From a checkpoint of a small mixture-of-experts model trained on Wikipedia.
Experts: 64 SwiGLU neurons an expert, 6 picks a token, a softmax router.
Below are experts of layer 8 (counted from 0) of a mixture-of-experts language model. Rows are named router (the router's row for the expert), down (a neuron's output weights, with its number) and show model dimensions 0-191. Each number is 128 + 32 x the weight over its row's rms, rounded and kept within 0 to 255.
After each expert's rows: "raises" lists some tokens whose logits its average output raises strongly, later layers aside; "comes before" lists some tokens at least twice as common just after its tokens as in all text. This comes from a sample of Wikipedia text that the model never trained on. Tokens count by the router's weight.

# expert 13
router [134 111 106 174 131 147 130  85 198 131  78 106 151 204 129 100 202 146 135 165 124 180  78  86 101 186 154 126  64 149 157  86  98 118 160  96 123 107 116 150  89 105 126 165 156 107  41 128  67 119  91 157 104 141 193  73 130 113 154 197  93 101 166 114 131  84 189 158  77 145 190  94  92 193 122 128 111 117 139 166 134 105 138 106 122 140  65 114  94  87 113  82 107 142 104 173 168 152 132 122 108 139 139 151 137  75 129 153 151 136 134  90 133 200  68 172 103 164 139  99  98 119  82 140 129  87 109  91 123  80 109 132 145  79  88 123 104  80 108 106 135 107 120 176 124 174 150 132  76 100 115 140 138 109 119 186 107  77 132 101 159 167  95 173 158 123 126 133 112  97 132 122 139  93 115 160 157 138 151 146 116 115 109 130 103  81 101 121 128  99 134 149]
down0 [115  48 142  87 164 157 150  56  84 140 161  94 176 111 118 118 145 159 109  86 151 102 146 144 125 145  79 176 136  87  95 110  97  57 125 154 106 149 109 112 124 142  84 110 109  90 145 117 145 177 161 144  66 140 150 178 111 155 127 117 140 128 188 115  77 111 129  93 124 136 171 122 125 165 119 148 116 126 118  93 150 137 105 102 145 215 146 153 154  76 121  70  99 119 126 202 137  86 111 147 164 152  98  62 148 150 159  88 101 112 100  84 111 169 146 171 126  99 151 150 183 132 122  90 114 159 134 131  82 123  84 154 187 151 150  96 122  82 118 114 177 109 157 139 105  95 118  97 163 141 139 192 120 125 144 143 206 150  53 126 132 213  80 135 145 140 150 129 124  86 100  88 135 122 132 143 114 131 143 115 179  75 148 132  91 123 112  64  69 126 118  98]
down1 [119 143 110 133 142 137 149 124 182 119 130 152 129 151 160 171 139  98 107 173 141 163 107 133 126 129 130 135 125 146 139 156 147 122 156 139  99 143 109 176 128 147 144 178 106 179 115 125 126 130 147  95 141 113 105  87 196 145 135  65 108  80 192 120 132  37 123 108 112 113 118 105 130  94 122 127 147 148 126 100 138  87 219 202 125 202 199 144 105 111  91 124  45  65 171  88 161 140  96 133 140 144 130 120 149 147 179 134 121 220 195 162 119 160 102 123 155  97 117  75 115 170 168 142 146  87 107  89 147  89 103 148 111 133 136 135 113  82 217 154 175 134 119 104 119 181 130  84 141 121  86 103  89 157  99 101 137  92 116 126 181 167 114 130 113 113 121 154 132  96  93 117 129 133 131 188 155 127 130  97 118 101  91  86  61 161  87 149 157  98 174 164]
down2 [136 178 169 106 163  71 160 141 134 145  94 146 149 170 151 125 115  93 143 150 129  53 173 134 111 103 109 204  80 168 120 144 165 122 132 158 100 187 123 132 155  93 163 118 131  74 110 127 194 130 168 126 198 150 192 176 134 125 157 182 114 117 187 136 162 133  75 156 137 129 119 103 127 117 153 112 128 192 126  80 152  85 157 113  97 108 150 156 133 131 121 177 105 126  89  81 128 110 167 119 123 147 146 156  80 153 117 168 114 155 106 127  48 181  71 147 153 151 106 129 125  75 113 199  82 107 129 160 173 136 149  97 146 105 150 129 137  89 175 110 117 113 119 123 119 146 156 157 132 122 123 123 109 109 142 164 170 182  40 121  77  78 135 127 105 161 153 148 178 141  87 146  34 101 164 122 113 160 177 196  99 138 116  95 152 134 133 132 120 117 125 131]
down3 [108 120 109 109  91 198 148 168 171 149 170 115 107 126 115 107  80 103  97 124 141  56 121 127 167 153  93 180 163 129 185 128 140 186 163 159  85 125  99 177 165 159 162 131 122  90 167 200  98 122 122  71  93 153 135 147 157 129  86 175 152 164 110 150 100 200 100 165 133 142 126 159 133 102 141 104 135 132 138 190 176 125 149  94 131  84 163 158  80 113 140  89 111 153 149 187 224 109 119 132 105 149 176 133 134 150 112  79 111  92 154 198 163 125 131 116 109 170  94 166 116 220  88 151 127 148 165 137 108 147 115 157 144 124 154 171 118 111 107 106 132 148 117  64  90 165 125 140 109 164 168 116 155 172 112  77 156 148 146 128 117 149 144  47  71 146 126 105 155 167 141 132 103 183 133 128 153 169 121 149 167 166 111 142 120 112 173 107 112 146 113 109]
raises: " this", " his", " these", " their", " certain", " any"
comes before: " the", " a", " his", " January", " which", " December"

# expert 2
router [ 86 151 144 128 125 132 103 132 121 134 174 165 129  75 106 132 149 194 156 117  73  95 229 195 144 132 116 128 168  80  95 144 125  88 129  76 184 108 146 135 110 157  89 157  98 168  80 106 179  95  89 151 133 111  79  87 192 129 131 148  90 129 191 132 194  95 138 109 179 106 138 148 146 117 153 137  86 196 122 127  98 104 102 123 114 141 149  96 133 142 176 199 123 145 132 112 172  94 118 116 139 131 123 109 124 140  92 145 103 113 122 128 143 163 145 140 151  89 162 152 197 128 170 181 123 141 122 165 105 150 177 107 116 151 114 100 123 180 114 117  91 122 118 105 154 138 110 107 115 176  85 202  81 161  94 164 165 189 128 166 201 118  86 151 171 124  77  77 126 173 144 143  95 168 124  94 144 100 132 132  61 144 133 102 146 104 126 103  80 150 106 107]
down0 [105 129  39 103  98  96  69 122 114 143 139 133 123 128 129 183 152 152 158 113 124 157 169 150 123 159  89 168 141  95 121 127 147 167 123 128 138 109 122 169  92 117  93 137 138  54 103 188 155  92 126 156  73 115 132 139 194 109 152  93 137 134 145 121 121 160 163 130  86 165  98 157  93 195 161 160 146 160  64 165 121 118 143 159 167 136 139 144 143  40 134 157 123  94 175 142 162 100 112 130  42 209 116 138 109 126 120  97 110 120  83 144 110 105 129 135 164 122 158 180 105 137 184 147 108 121 130 149 112 115 105 200  95  97 149 148 110 146 165  92  98 136  64  83  87  78  93  70 135 142  96 170 109  93 172 104 139 156 125 124 153 134 173 150 146 140 132 121 117 108 123 127  93 114 132 149  93 166 169 136 145 100  79 139 102  41 121  59 164 122  60 137]
down1 [139 129 122  87 143 158 154  89 142 129  96  74 142 182 161 164 138 182 165 107  93 113 132 153  93 189 157 115 103 124 154  69 135 151 132 133 169 149 203  84 100 100 145  93 113 144 129 101 119  73 154 145 153 143 175  69 145 134 148 177  65 121  86  60 150 125 131 145 110 119 131 118 192 171 143  91 152 112  67  85  94 107 107 145 123 146 117 150 139 129 148 134 155 154 136 112  91  72 115 152 148 162 230 143 165  85 158 101 148 106 169 111 229 172 154 170 110 140 152  87 134  89 134 124  87  77 142 110  93 119 122 198  94 163  76 128 136 155  99 171 150 112 172 105 101  95 151 145 159 120 146 124 104 128 127  82 164 149  80 138 165 130 140 152 128 103 103 161 126 151 189 150 135  77 103  60  97 140 133 109  75  92 146 128 124 170 169 139 139 146 118 119]
down2 [107 116 110 158 107 158 148 140 117 177 116 108 122  65 205 157 117 137 121 146 168 107 158 123 207  94 138 123 110 120  89 100 128 103 156  98 165 103 147 119 116  76 141 119 136 104 121  78 137 125 116 102 197 157 129 103 162 145 126 149 121 137 118  77  89 166 104 146 135 133 148 171 132 171  93 138  97 104  81 130 115  86 113 103 161  98 105 113 145 110 129  90 122 115 129 157 154  99  64 122 117 171 129 161 150 129 142 140 156 200  56  72 158 144 114 123 145  87 113  82 151 143  95 135 186 138 131 128 182  98  89 138 148  98 163 158  59 134 103 164 217 125 113 144 138 128  73 169  89 156  47 108 139 165 182 142 170 149  92 131 168 104  67  97 132 129 119 151 114 116 189  83 119 139  51 161 138 140  63 156 146 142 138  90 117 114  68 155  64 117  84  92]
down3 [ 95 133 128 139 104 125 160  84 192  77 177 124 128 118 182 130 131 181  75 164 135 121 188  88  96 104  79 110 123 139 120 139 233 227 136 126  66 103 129 142 104 113 127 100 157 142 159 218 147 110 151 123 112 125  81 133 153 126 114 161 162 132  99 158 148 166 148 142 166 141  99 190 139 118  69 137  90 163 166 101 155  61 111  97 118 142 167  88 143  85 102 180 147  75  74 103 151  91 100 106 161 153 147  84 147 143 177 117 149 112 104 144 152 156  84 121 164 162 123 139 108 173 157 131  89 136  79  78 165  96 133 194 100 153 105 141 164 130 183 105 113 145 141 192 123 105 125 111 129 106 151 137 116 161 122  94 130 174 106 151 108 162 149 100 151 148 175  85  74 114 134 100 114 150 144 118 149 113 127 135 187 100 127 140 114 170 148 123 158 100 127 174]
raises: "\n", " ", "-", "---|---|---|---|", "In", "After"
comes before: "\n", "|", "-", " ", "===", "The"

# expert 4
router [122 105 130 109 141 179 146 164  88  98 111 145 179 131 100 137 132 149 115 173 145 209  97 123 123 101 133  71 136 199 133  69 132 173 149  95 121 190 116 192 142  80 125 156 144 133  92 111  77 120 123 142  90 170  90 160 121 117 140 162 149 143  80 116 109  84 127 161  83 129  93  80 113  66 161 107  72 117 155 112 162 190 138 127  94 139  48 151 124  67  87  87 128  90  98 139 173 168 107 102 130 189 159  92 165 177  88 168 161 113 132 138 153 137 122 124 156 126 112 116 126 198 181 122 168 143  66  66 105 115 131 107 188 130 121  93 127 111 160 105 150 118 155 169 120 188 151 112  83 102 110 104 143 107 180 147 116 116  88 144 109 122 154 146  80 130 124  95 131  93 166 152 120 131 145 190 119 147 163 172 143 161  98 123  95 117 128  97 123 112 138 204]
down0 [100 119 162 157 115 113 127  80  97 152 161 136 133 158 113 159  97  53 166 135 144 101 152 120  51 146 169 178 117 146 148 130  88 105 123 104  69 153 181  88 142 164  65 171 119  97 189 115  74 105 133 124  79 162 137 101  79 150 181  82 123 154 128 125 169  96 164 164 127  70 168 116 195 116 127 147 128 178  89  88 114  89 158  93 100 178 145 192 159 176 117  83  91 115  93 152 171 130 167 161 126 162 115 183 126 104 100 109 141  72 113 109 119 165 100 111  91 130 134 147 129  77 127  66  94 147  95 146 152 129 129 175 142 102 140 149  77  84 148 110 127 127 158  76  91 138 130 108  78 147 108 151 129 129 109 163 143  74  88 136 154 155  85 179  63 134 107  69 133 144 121 126 118 119 130 140  78 186 107 132  97 113 131 139 149  77 184 167 114 149 143 147]
down1 [132 147 120 106 162 160  56 160  57 187 109 108 178 105 109 171  68 149  69 193 181 142 180 118 147  84  67 141 106 109 116 165 119 178 128 143 114  97 131 185 176 152 125 101 147 133 136  97 144 129 163  91 173 110 133 167 120  59  57 180 181 165 111 155  91 170 125  66 120 145 128 149  94 147 165 168 128 145 114 157 117  98 176 103  85 111 147 130  58 108  85  65  81 102  68 175 101 120 125 160 183 149 150 121 139 142 133 126  92 188 134 127 133 109  93 186 107 124  87 110 124 165 111 121 122 145  96 100 100 147 166 160  76 112 120 158 118 109 103 160 116 102 155 169 125  84  83 142 157 179 107 116 107 190 123 152  99 141 123 119 128 151 150 114 126  71 161 170 146 100 122 156 115  94 158 151  93 149 177 136 119 126  91 132 150 154 144 126 138 147  93 128]
down2 [111 200 132 108 102 127  97 143 106 130 131  93 109 188  81 141 125 147 142 100 136 105 148  73  83 150 207 148 132 121 139 173 110 145 147 133 118 160 129 117 127  66 132 122 130 114 102 163 163  94 115 157 121  99 115  81 140 185 123 154 165  84  89 127 120 117 182 158  92 135 151 134  91 126 129 145 170 127 157 161 146 100  67 189 122 105  98 107 204 148  88 119 150 179 127 105 136 142 175 133 126  91 156 102 161 136 125 143 186 134  32 148 106 170 135 191 121 203 110 112 112 147 126 126 142 139 138  96 121  96 125 113 109  80  94 122 138  94 137 161  74  48 201 153 156 123 193  90 118 152  97 197 163 115 146 107 112 160 136 100  64 157 130 157 157 153 111 153 144 151 173 134 126  50 151 103 160 145 126 148 101 136  83 117 128  64 153 120  77 115 153 170]
down3 [117 147 140 168 119 148 150 113  84 122 129 120 161 118 126 194  82 126 134 114  91 179 189 121 169 136 138 202 152 106 120 121  57 166 117 182 182 117 147  91 145 100 137 112 123 127 120 206 109 209 134 108 135  78 143 139 187 148 166 129 134  90 161 161  90  95 103 115  97 144 102 177 155 106 181 142 140 151 103 157 121 142 143 103 165 140 129  95  52 178 161 142 176 129 145 165  24  81 124  98 123 161 141 155 156 120 152 143 128 122 120 123  87 128 160  71 129 119 146 100 130 148 125 145 189 133 200 121 123 137 170  41 147  95  74  97 119 150 141 115 134 119 191 132 151 127 132 111 163 122 127 127 129 138  71 126 146 150 123 111 166 124 153 153 168 162 113 159 114  74 124  88  98 164 162 139 166  76 143  75 108 107  81 156 145 107 122 171  71 101  99 112]
raises: " |", ".", " in", " a", " ", ";"
comes before: " the", "\n", ":", " The", " In", " He"

# expert 6
router [ 82 136 106  96 198 111 119  56 132 148  70  86 158 142 135 120 140  92 131 164 148 182 117 134 135 124  77 136 128 137  66 137 143 107 152  93 108  94 153 109 122  91 112 155 141 148 120 130  52 173 150 178 192 184  97  92 133  83 159 165 119 135 127 116  97 175 128 158 103  84 133 108 173 130  89 110 143  76 114 151 152 149 103 115 159 109  85 121 138 112 105 110 122 102 102 119  54 182 131 111 131 124  83 132 152  73 189 160 109  73 147 108 126 147 150  87 203 115 126  80 119 154 104 149 159  97  98  84 121 136  95 114 131 186 154  73 198 141 109 120 120 139 103 103 155 140  79 177 165 157 190 103 176 168 143 141  77 144 105 118  99 172 169  91 145 120 123 110 163 136 151 134 114 135 112  74 127  58  88 143 175 133  89 131 172 137 136 111 137  59 117  85]
down0 [127  85 108 150 190 159 196  80 161 121 126 133  62  52 114 159  86  75 135 115 151 128 126  93 143 149 107  83 154 111 191 121 159 101 118  74 103 124  60 116 101 135 108 107 123 122 134 118 146 161 130 134 143 157 118  98 141 141 164 147  53 122  97  54  67  71 154 115 119  95 177 130  79 129 101 145 125 163 116 111 142 131 117 116 175 132 101 128 119 156 143 188 145 142 139 198  79 114 103  97 146 104 112  96 157 152 117 143 143 150  58 138 124 117  53  87 111  93 108 129 107 112 109 132 120 102 157 178 111  99 175 190 145 113 152 147  97  92  94 154 115 154  95 191 133 103  91 135 204 133  96 133 151 140  97 139  49  90 144 133 173 143  99 174 110 132  90 103 123 182 117 133 147 145 170 135  65 125  85 164 142 100 143 157 171 126 152 129 196 117 153 133]
down1 [159 122 162 111  73 188 127 142 170  92 165 140 188  90 115 163  68 140 141  97 156 140 168 143 102 157  87 120 105 114 176 142 133 190 166 184  85 159  40 150 113 177 140 149 179  65  86 150 151 102 163 141 134 149 115 137 101 121 135 117 161  95 174 168 130 144 117 126 117 204 115 104 142  99 141 118  99 159 106 147 133 139 133 150 162 118 124  99 103 110 120 129 162 161 175 156 100 116 141 156 146  75 141 115 118 142 160 199 176  95 186 169 107 150  72 133 169 153 161 109 110  72 129 177 166 171  56 118  99 144 145 113 113 122  94 167 133  91 151 117 173 107 146  96 132  79 171 159  96  68 106 139 158 113 143 108 167 168 112 120 114 145 178 148 178 101 170 103 116 124 115  96 144  90 173 188 140 166  98  78 115 139 168 137 164 130 134 147  91  70 100 122]
down2 [124 192 172 112 101 137 103 163 111 139 125  96 143 125 144 146 118 147 152  96 139 136  87  95 123 155 105  61  68 104  81  38 103 137 141 145 147 179 129 138 116  41 119 111  93 184  62  90 162 115 149  84  98 154 138  99 192 109  80 116  85 124 171 126 170 129 161 196  92 151 136 106  93 102 117 154 191 143 121 136 136 108 116 135 130 152  76 156 127 167 152 133  80  90 148  24 112  78 125 177 135 126 111 131  95  94 128 124  92 102  96 124 118  94 132 129 116  95 111 107 137  86  96 159 150  86 138 169  88  91  78 131 153 116 111 112 131  95 148 110 155 113 160 139 125 125  91 143  93 145 147 116  82 188 178  71 114 141 143 145  37 116 176  93 153 154 168 157 150 165 146 135 107  90 124 102 133 117 180 145  93 133  74 161 139 139  95 135 128  86  90 128]
down3 [135 100 142  97 169  73  82 179  88  78 104 152 126 131 141 119 121  99  85 194 174 110 146  86 110 155 179 120  98 135  81 107  86 138  64 102 184 100 136 147 156 161 101 131 179 150  76 126 153 159 107  63 103 150 167 199 106 146 129 129 120  99 132 146 156 103 149 156 128 137  78 154 204 102 129 129 118 167 115  96 175 111 176 130  89 131 127 136 133 151 100 124 125 176 184 146 159  80 134 125 139  99 125 147 114 179 146  83 136 119  67 137  81 140  92 163 125 160 171 148 107 143 168 116  66 108 191 178 130 134 124  88 161 158 144 171 147  99 136 108  87  68 109 125 172 116 183 106 145  83  54 113  42 122 126 147 187 130 124 118 148 156 122 134 107  97 179 133 177 130 134 101 116 131 153  94 107 150 185 168 141 156 102 150  79 136 135 119 104 161 121  95]
raises: " the", " their", " these", " this", " them", " his"
comes before: " the", " to", " a", " by", " his", "ing"

# expert 12
router [101  84 132 118 107 119 136 122 135 151  91  63 158 145 148 148 110  86  95 153 100  65 109 148 156  78 168 107 115 172  84 153 131 106  94 103 118  88 120  53 153 167 114 115 127 108 160 142 241 114  99 163 177  83 118 113 105 138  97 113 105 142 145 116 150 144 108  83 179  74 113  94 116 116  95 178  51 174 133 119 116 161  84 137 189 174 138 144 155 132 135 117 130 178 140 128 104  38  99  99 121  91 173 149 115 145 167 110 144 120 150 139  98 105 177 147 152  91 117 190 192 137 106 111  66 142 166 160 131 122 195 136 155 154  97 125 155 159 122 113 111 118 113  78 148 143 133 103 154 111 159 190 145 139 130  70 169 104 178 139 105 170 154 111 117 128 106 132 119 157 161 135 122 139 118 103 104 110 105  58 141 145 145  98 168 130 169 150 103 190 183  93]
down0 [150 103 109 111 102  83 141 141  56 139 130 124 134 163 111  96 145 183 151 163 199 162  99 146 115 157 155 129 145 135 134 115 119  70 107 134 114 140 127 191 125  57 113  91 147 166  87  61 173 107  83 156 126 173  62 106 165 136 130 175  98 120 148  73 188 117 107 153 169 140 126 129 107 124 120  81 191 129  51 184 151 160 141 153 122 104 106 117  86 133 108 199 112 131 132 154 143 208 130 113  75 125 176 124  64 109 155 154 171 127  97 105 146 188 115 199 114 144 154 135 139 176 165 134 185 131 113  93 108  83 141 132 107 132  68 164 135 144 162 115 173  98 137 164  98 156 140 127 104 123 121 125 128 123 125 136  85  60 128 159  81 159 160  81 120 111 150  88 153 152 121 158 145  96 142 105 175 119 167 135 140 145  89 172 130 164 148  73 104 169 112 148]
down1 [113 143 160 121 184  93 131  79  51 160 150  88 105  98 103 122  77 104 144 110 197 102 124 134 156  73 139  84 149 135 118 150 147 150  60 153 170 100 152 145 117  77 123  79 128  61 118 141 177 121  87  79 134 114 119 136 152 156 123 113 114  76 128 114  78 128 128 133 111 120  73 138 117  89  81 103  74  69 147  94 133 105 137 148  80  53 154 114  88 118 132 137 100 144 176 191 172 112 111 134 105  83 179 106 139  84  81 168  81 109 100 161 110 147 146 136 111 197 107 118  59 126 110 116 146 117  53  65 136 102  99 143 122 132  77 184 106 106 110 174 155 133 159 189 118 116 179 186 147 109 134 170 116  67 140 159 139 120 109 125 142 117  94  94 182 107 145 121 119 216 148 137 114 125 144 110 137  98 105 120 141 137 137 146 141 134  76 122 116 108 142 113]
down2 [122  68 178 146 116 159 155 123  93  81  95 155 101 130 158 164 151 114 143  72 110 146 153 174  88 111  40 141  75 149 170 134 178 155  94 101  41 151 129  51 150 140  97 121 106 113 101 132  90 122 134 107  78  87 105 121 102 127  99  90 160 126 169 123 140 147 121  79 117 141  72 161 153 101 159 174 115 157 135 119 121 146 114 137 166 120 110 159 217 159 131 118 142 127 144 185 140 134  73 105 127  95 110  93 152 124  46 180 137 128  57 147 146 127 130  68 133 121 113 126 192 129 125  86 126 147 123 127 162 215 112 138  69  88 166 128  74 125  63  77 131 111 101 132 156  94 115 147  72 148 139 118 117 169 184  93  91 126 124 115 105 126 122 183  79 125  87 146 148 117 129  93 152 131 147 148 157 101 113  98 111 139 165 124  98 109  99 139 135  81 158 152]
down3 [138 107 108  75 162 150 124 114 122 151 138  78  97  60 145 123 145  98  85 195 143 115 123 113 116 158 134 134 103 129 171 138 111 117 120 161 119 107 145 141 132 102  92 156 152 163 149 130 154 128  94 180 109 107 126 190  88 159 107 115 117  96 107 174  94 135 141 198  91 164 175 173 190 184 147 133 134 131 164 137  89 117  77 145 183 118  84 159  72 158 152 157 111 185 126 141 109  97 161 155 113 121  62 129 116 137 138 164 135  75  81 108 201 134 116 149 108 114 150 118 165 170 169 112  95 149 172 155 102 105 102 148  62 135 120 142 155 108 136 105 154 150 123  70  38 131 117 135  82 119  53 165 142 109 178 203 135 111 112 112 150 184 135 139 146 100 182 101  92  97 153 130 105 114 127 135 117 128 143 150 118  66 145 102 191 180  79  72 128 129 137 187]
raises: "ure", "ary", " except", "less", ").", " respectively"
comes before: " of", ",", ".", " and", " in", " was"

# expert 7
router [138 139 111 100 125 134 128 179 109 105 192 142 153 126 147 112 144 147 180 132 121 155 144 136 133 144 171 170 125  99 102 159 133 159  86  79 146 143 126 185 117 162 134 204 134  88 111 158  94 181 159 123 122 118 168 111 159  98 110 121 156 162 146 148 114 139 153 129 207 165 144 133 155 149 199 151 100  83 144 163 116 117  89 151 113  86 179 142 106 126 164  88 157 188 119 104 110 124 129 136 171 111 115 133 176 127 107 142 136  86 169 134 124 116 152 104  98 133 141  84 122 130 178 121 107 200 183 155 182 184 141   1 133 150 164 181 123 160 116 144 119 152 134 101 113 129 169 115  99 135 109 157 100 119 148 122  92 124 115 141 105  43 119 121 151  19  94  87 122 171  76 110 181 146 145  97 114 102 149 210 114 169 157 109 129  97 111 141 115 109  98 127]
down0 [109 129 101  84  79 129  93  80 150 144 149 142 128  79 117 125 118 179 145  86 159 130 116 141 155 118 110 108 155 148  87 125 124 154 140 109 136 152 127 137 104  49  43  79 124 118 180 150 125 140 157  93 168 119 146  65 178  95 147 142 166 133 126  86 118 140 118 121 135  78 171 164  82  91 113 101  39 101  94 108 126  97 115 111 161 100 142  56 120  92 131 139 138 169 110 168 158 170 104 112 136 151 120 137 117  73 104 153  96 159  75 102 121 160 107 133 111 163  73  94 124 146 109 178 170 153 111 183 143 118  61 166 102 112 173 167 116 147 140 129 111  96 138  24 164 145 171  89 144  89 102 152 142 133 103 127 133 178 197 125  97  82 114 179 127 128  97 148 151 119 148 145 127 162 127 135 153 109 101 179 164 110 155  86 153 151 185 149  99 208 103 103]
down1 [ 66  98 170 148  95 102 123 140  94 129 164 104 107 124 119 185 200 168 142 109 138 140  85 131 179 142 155 174 120 103  97 114 174 152 111 103 141 134 152 126 127 124 155 177 104 147 125  96  95 166 123  79 155  75 147 160  91 145 163  94  96  74 113  80 116 143 118 147 142 170 132  87 153 156 155 145  95  87 120 102 187 132  85 151  99  95  84 115 104  71 136 105 159 116 151 140  94 162 141 159 112 109 174 132 121 118  58 171 121 101  93 108  99 114 164  91 118 196 180 161  76 142 161 143 112  84 104 120  97  79 130  75 119 150 160  88  69 135  88 130  48  94 101  98 146 119 152  82 136 165 123 110 128  77  77 132 147 158 107 149 136  83  86 142 128 162 176 130 109  88  96 111 153 115 174 118 141 120 179 103 113 176 116  51 170 151 116  91  79 133 180  83]
down2 [119 101  76 178 122 110 119 122 147 171  67 115 121 153 148 159 121 161 152 118 165  68 170 114 115 121 101 155 153 117 133 156 149  79  68 109 168 124 119 124 120 140 123 144  82 152 105 152 172 145 148 107  27 154 171 140  75 104 107 142 143 166 130  58 165 113  74 142 155 112 110 108 160 145 111 122 111  76 105 175 121 109 110 142 103 162 157 172 103 197 127 137 139 141 153 135 159 127  95 113 183 171 183 176 100 184 120 141  96 146 119  93  78 149 187  86  90  95 174  56  99 104 101 175 128 115 100 118  97  59 115 105 191 129 137 160 121 148 156 112 161 119 157  53 153 134 170 102 165  81 144 113 108 151 153 145 142 126 101 104 146 136 109 160  96 144 102  75  74 156 111 142  88 117 140 130 147 104 125 109 160 112  99  78 172 154  91 123  57 167 135  82]
down3 [126  90 142 126  67 164 123 149  97 157 138 142  66 165 155 133 107 139 149 144  93 155 114 122  74 156 107 167  85  84 160 113 117  99 113 160 207 166 167 170  91 147 158 120 119 104 112 158 126 162 141 168  81 118 134  59  96  97  94 131 135 119 115 149 132 126 122  78 136 185 110 122 116 191 100  54  77 114 114 200  72  99 132 135  71 121 132 118  71 166 161 130 168 103  74 167 165 134  86 169 116 133  60 155 166 158 138 144 117 132 180  99 154 117 110  68 117 184 155 103  66 145 126 132 115 125 110 181 130 132 145  93  81 167 138  91 177 159 119 104 112 120 156 157 120  77 124 110 145  47 109 162 189 108 126 132 104 172 119  61 140  96 127 113 117 196 143 108 106 121 125  97 141 166 134 119 117 140 154 126 153 141 170  77 103 117 121 177 150 162  99 151]
raises: "zy", "chan", "lin", "bra"
comes before: " |", "|", "\n", "-", ";", " 0"

# expert 20
router [100 133 168 112 160 102 148 128 107 133  74 124 137 125 130 125 157  64  84 174 156 148  42 146 157 130 141  42 138 125  82  78 109 118 138 159 105  94 172  80 152 111 118 110 104 152 155 140  52 125 135 175 163 147  79 115  80 147 137 156 136 123 110 149  87 170 157 118 147 148 131  95 120 153  83 107 130 123 139 133 143 183 179 145 106 123 133 151 148 118 167  79 113  93 120 182 177 171 102 112 106 178 171 132  80  93 115  83 124 154 124  89 121 173  81 151 118 149 123  80 153 189 126 126 188  84  39  63 102 147  78 124 106 138 125 108 141 119 124 118  95 114 119  76 131  83 101 130  82 143 120 113 147  99  96 163 124 140  75 137 134 180 104 194 110 107 183 127 115 114 147 100 159 104 120 159 110 133 160 121 188  83 183 172 168 101 112  62 149  94 124 137]
down0 [ 71 126 118 169 110 159 151 115  98 137 148 138 152  60  98 145 105 181 106  77 133  81 126 172  95 123  93 156 151 137 106  86 143 142 117  81  29  18 179  90 127 101  94 106 148 169 115 131 134  96 129 154  84 123 129 158  91 166 107 122 125 120  95 149 130 135 128 150  92  95 139 116 138 107 143 103  83 119  97  93 126 123 165 150 136 146 162 128 105 141 137 102 107 118 109 174 107  91  89 123 172 108 198 132  82  96 111 135 133 112 139  59 120 108 115  95 154 150 155  78 140  69 130 114 138 110 164 111  92 118 113 150  74 142 150 136 189 118 175 162 113 157  82 140 119  54 114 124 134  80 115 172 145 106 113 157 114 163  92 104 188  89 105  87 127 113  95 211 108 120 147 117 157  82  99  91  73 167 143 117 161 157 134 148  83  24 112 124 144 127 132 118]
down1 [121 178 144 144  91 106 136 189 157 131 107 142 109  86 135 163  81  96 187 140 166 149 166 133 113 126 181 125 109 151 136 178  91 106 127 121 153 156  62  30 130 153 111 116  80 121 132 162 139 146 157 122 211 143 173  92  87 117 125 115 148 146 108 156 117 163 145 137 138 153  91 115 142 178 104 166  96  88 124 159 147  63 117 125  99 106 141 206 174 155 152 124 163 161  83  73  86  57 127 147  80 154 139 111 112 171 138 101 115 105 167 150 106  79 132 142 146  79 188 184  94 126  50 130  67 118 175 137 106 128 151  54 146 110 142 123 121 109 142 128 123 147 137  58 160 129 131 118 104 152 110 176  97  84 137  84 134 178 177  67 120 135 135 102 125 125 156 151 121 126 161 140 152 146  79 113 175 160 140 116 134 162 130 125 150 166 143 130 127 175 151  76]
down2 [150 103 189 123  86 125  90 140 125 109  93 116 154  72 171 134  66 113  75  79 192  99  99  87 104 173  94 124 112 113 136 129 138 129 176 110 142  56 157 106 125  31 134 126 125 110 160 170 133 218 109 174 134 151 120 182  94 125 138 163 113 142  79  82  96 219 118 121 115 156  93 118 158 128  72 115 109 113 154 130 163  96  89 164 144 157 113 108 131 178 113 129 152 170 148 148 176 141  64 133 137  93 132 121 111 174 107  72 127 110 168 116 137 139 137 113 101 154  90 102 158 139 115  95 183  93  97 138 148 147  68 122 142 164 119 134 141 177 141 115 108 124 157  43 137  99 175 136 107  83 137  96 121 125 155 114 166 122 133 111 129  59  97 148 143 137 101  90  67 130 149  84 160  76 125 137 151 152 153 118 168 155 123 109 187 111 171 144 146  99 152  91]
down3 [ 92 134  96 113 118 156  90 106 158 103  43 150 101  88 102 154 120 153  84 145 116 121 191  52 102 136 188 137  96 150 113 143 122 160 125 167 140 115  63 161 121 110  75 133  89 163 101 183 144 113  96 119  92  72 141 139  89 106 130 137 145 161 142 138 103  97 151 136  94 132 200 186 150 190  99 148 117 155  87  62 187 136  97 110 142 139 102  93 156 126 165  78  90 153 123 167 118 113 154  93 141 114 124 127 121  82 208 156 136 131 144 105 116  63 189 132 135 137  85 164 103 119 121 114 109  83 208 133 141 128 123  97 168 163 151 116 146  79 164  90 132 117 124 152 130 101 173 178 131 149 188 137 155 138 122 135 149 134 144 144 136 140  22 166 196 124 142 159 121  99 138  91 115 152 116 141 149  66 119 107 155 102 126 129 133 131 121 159  97  67 110 104]
raises: " a", " an", " well"
comes before: " the", " a", " to", " in", " by", " that"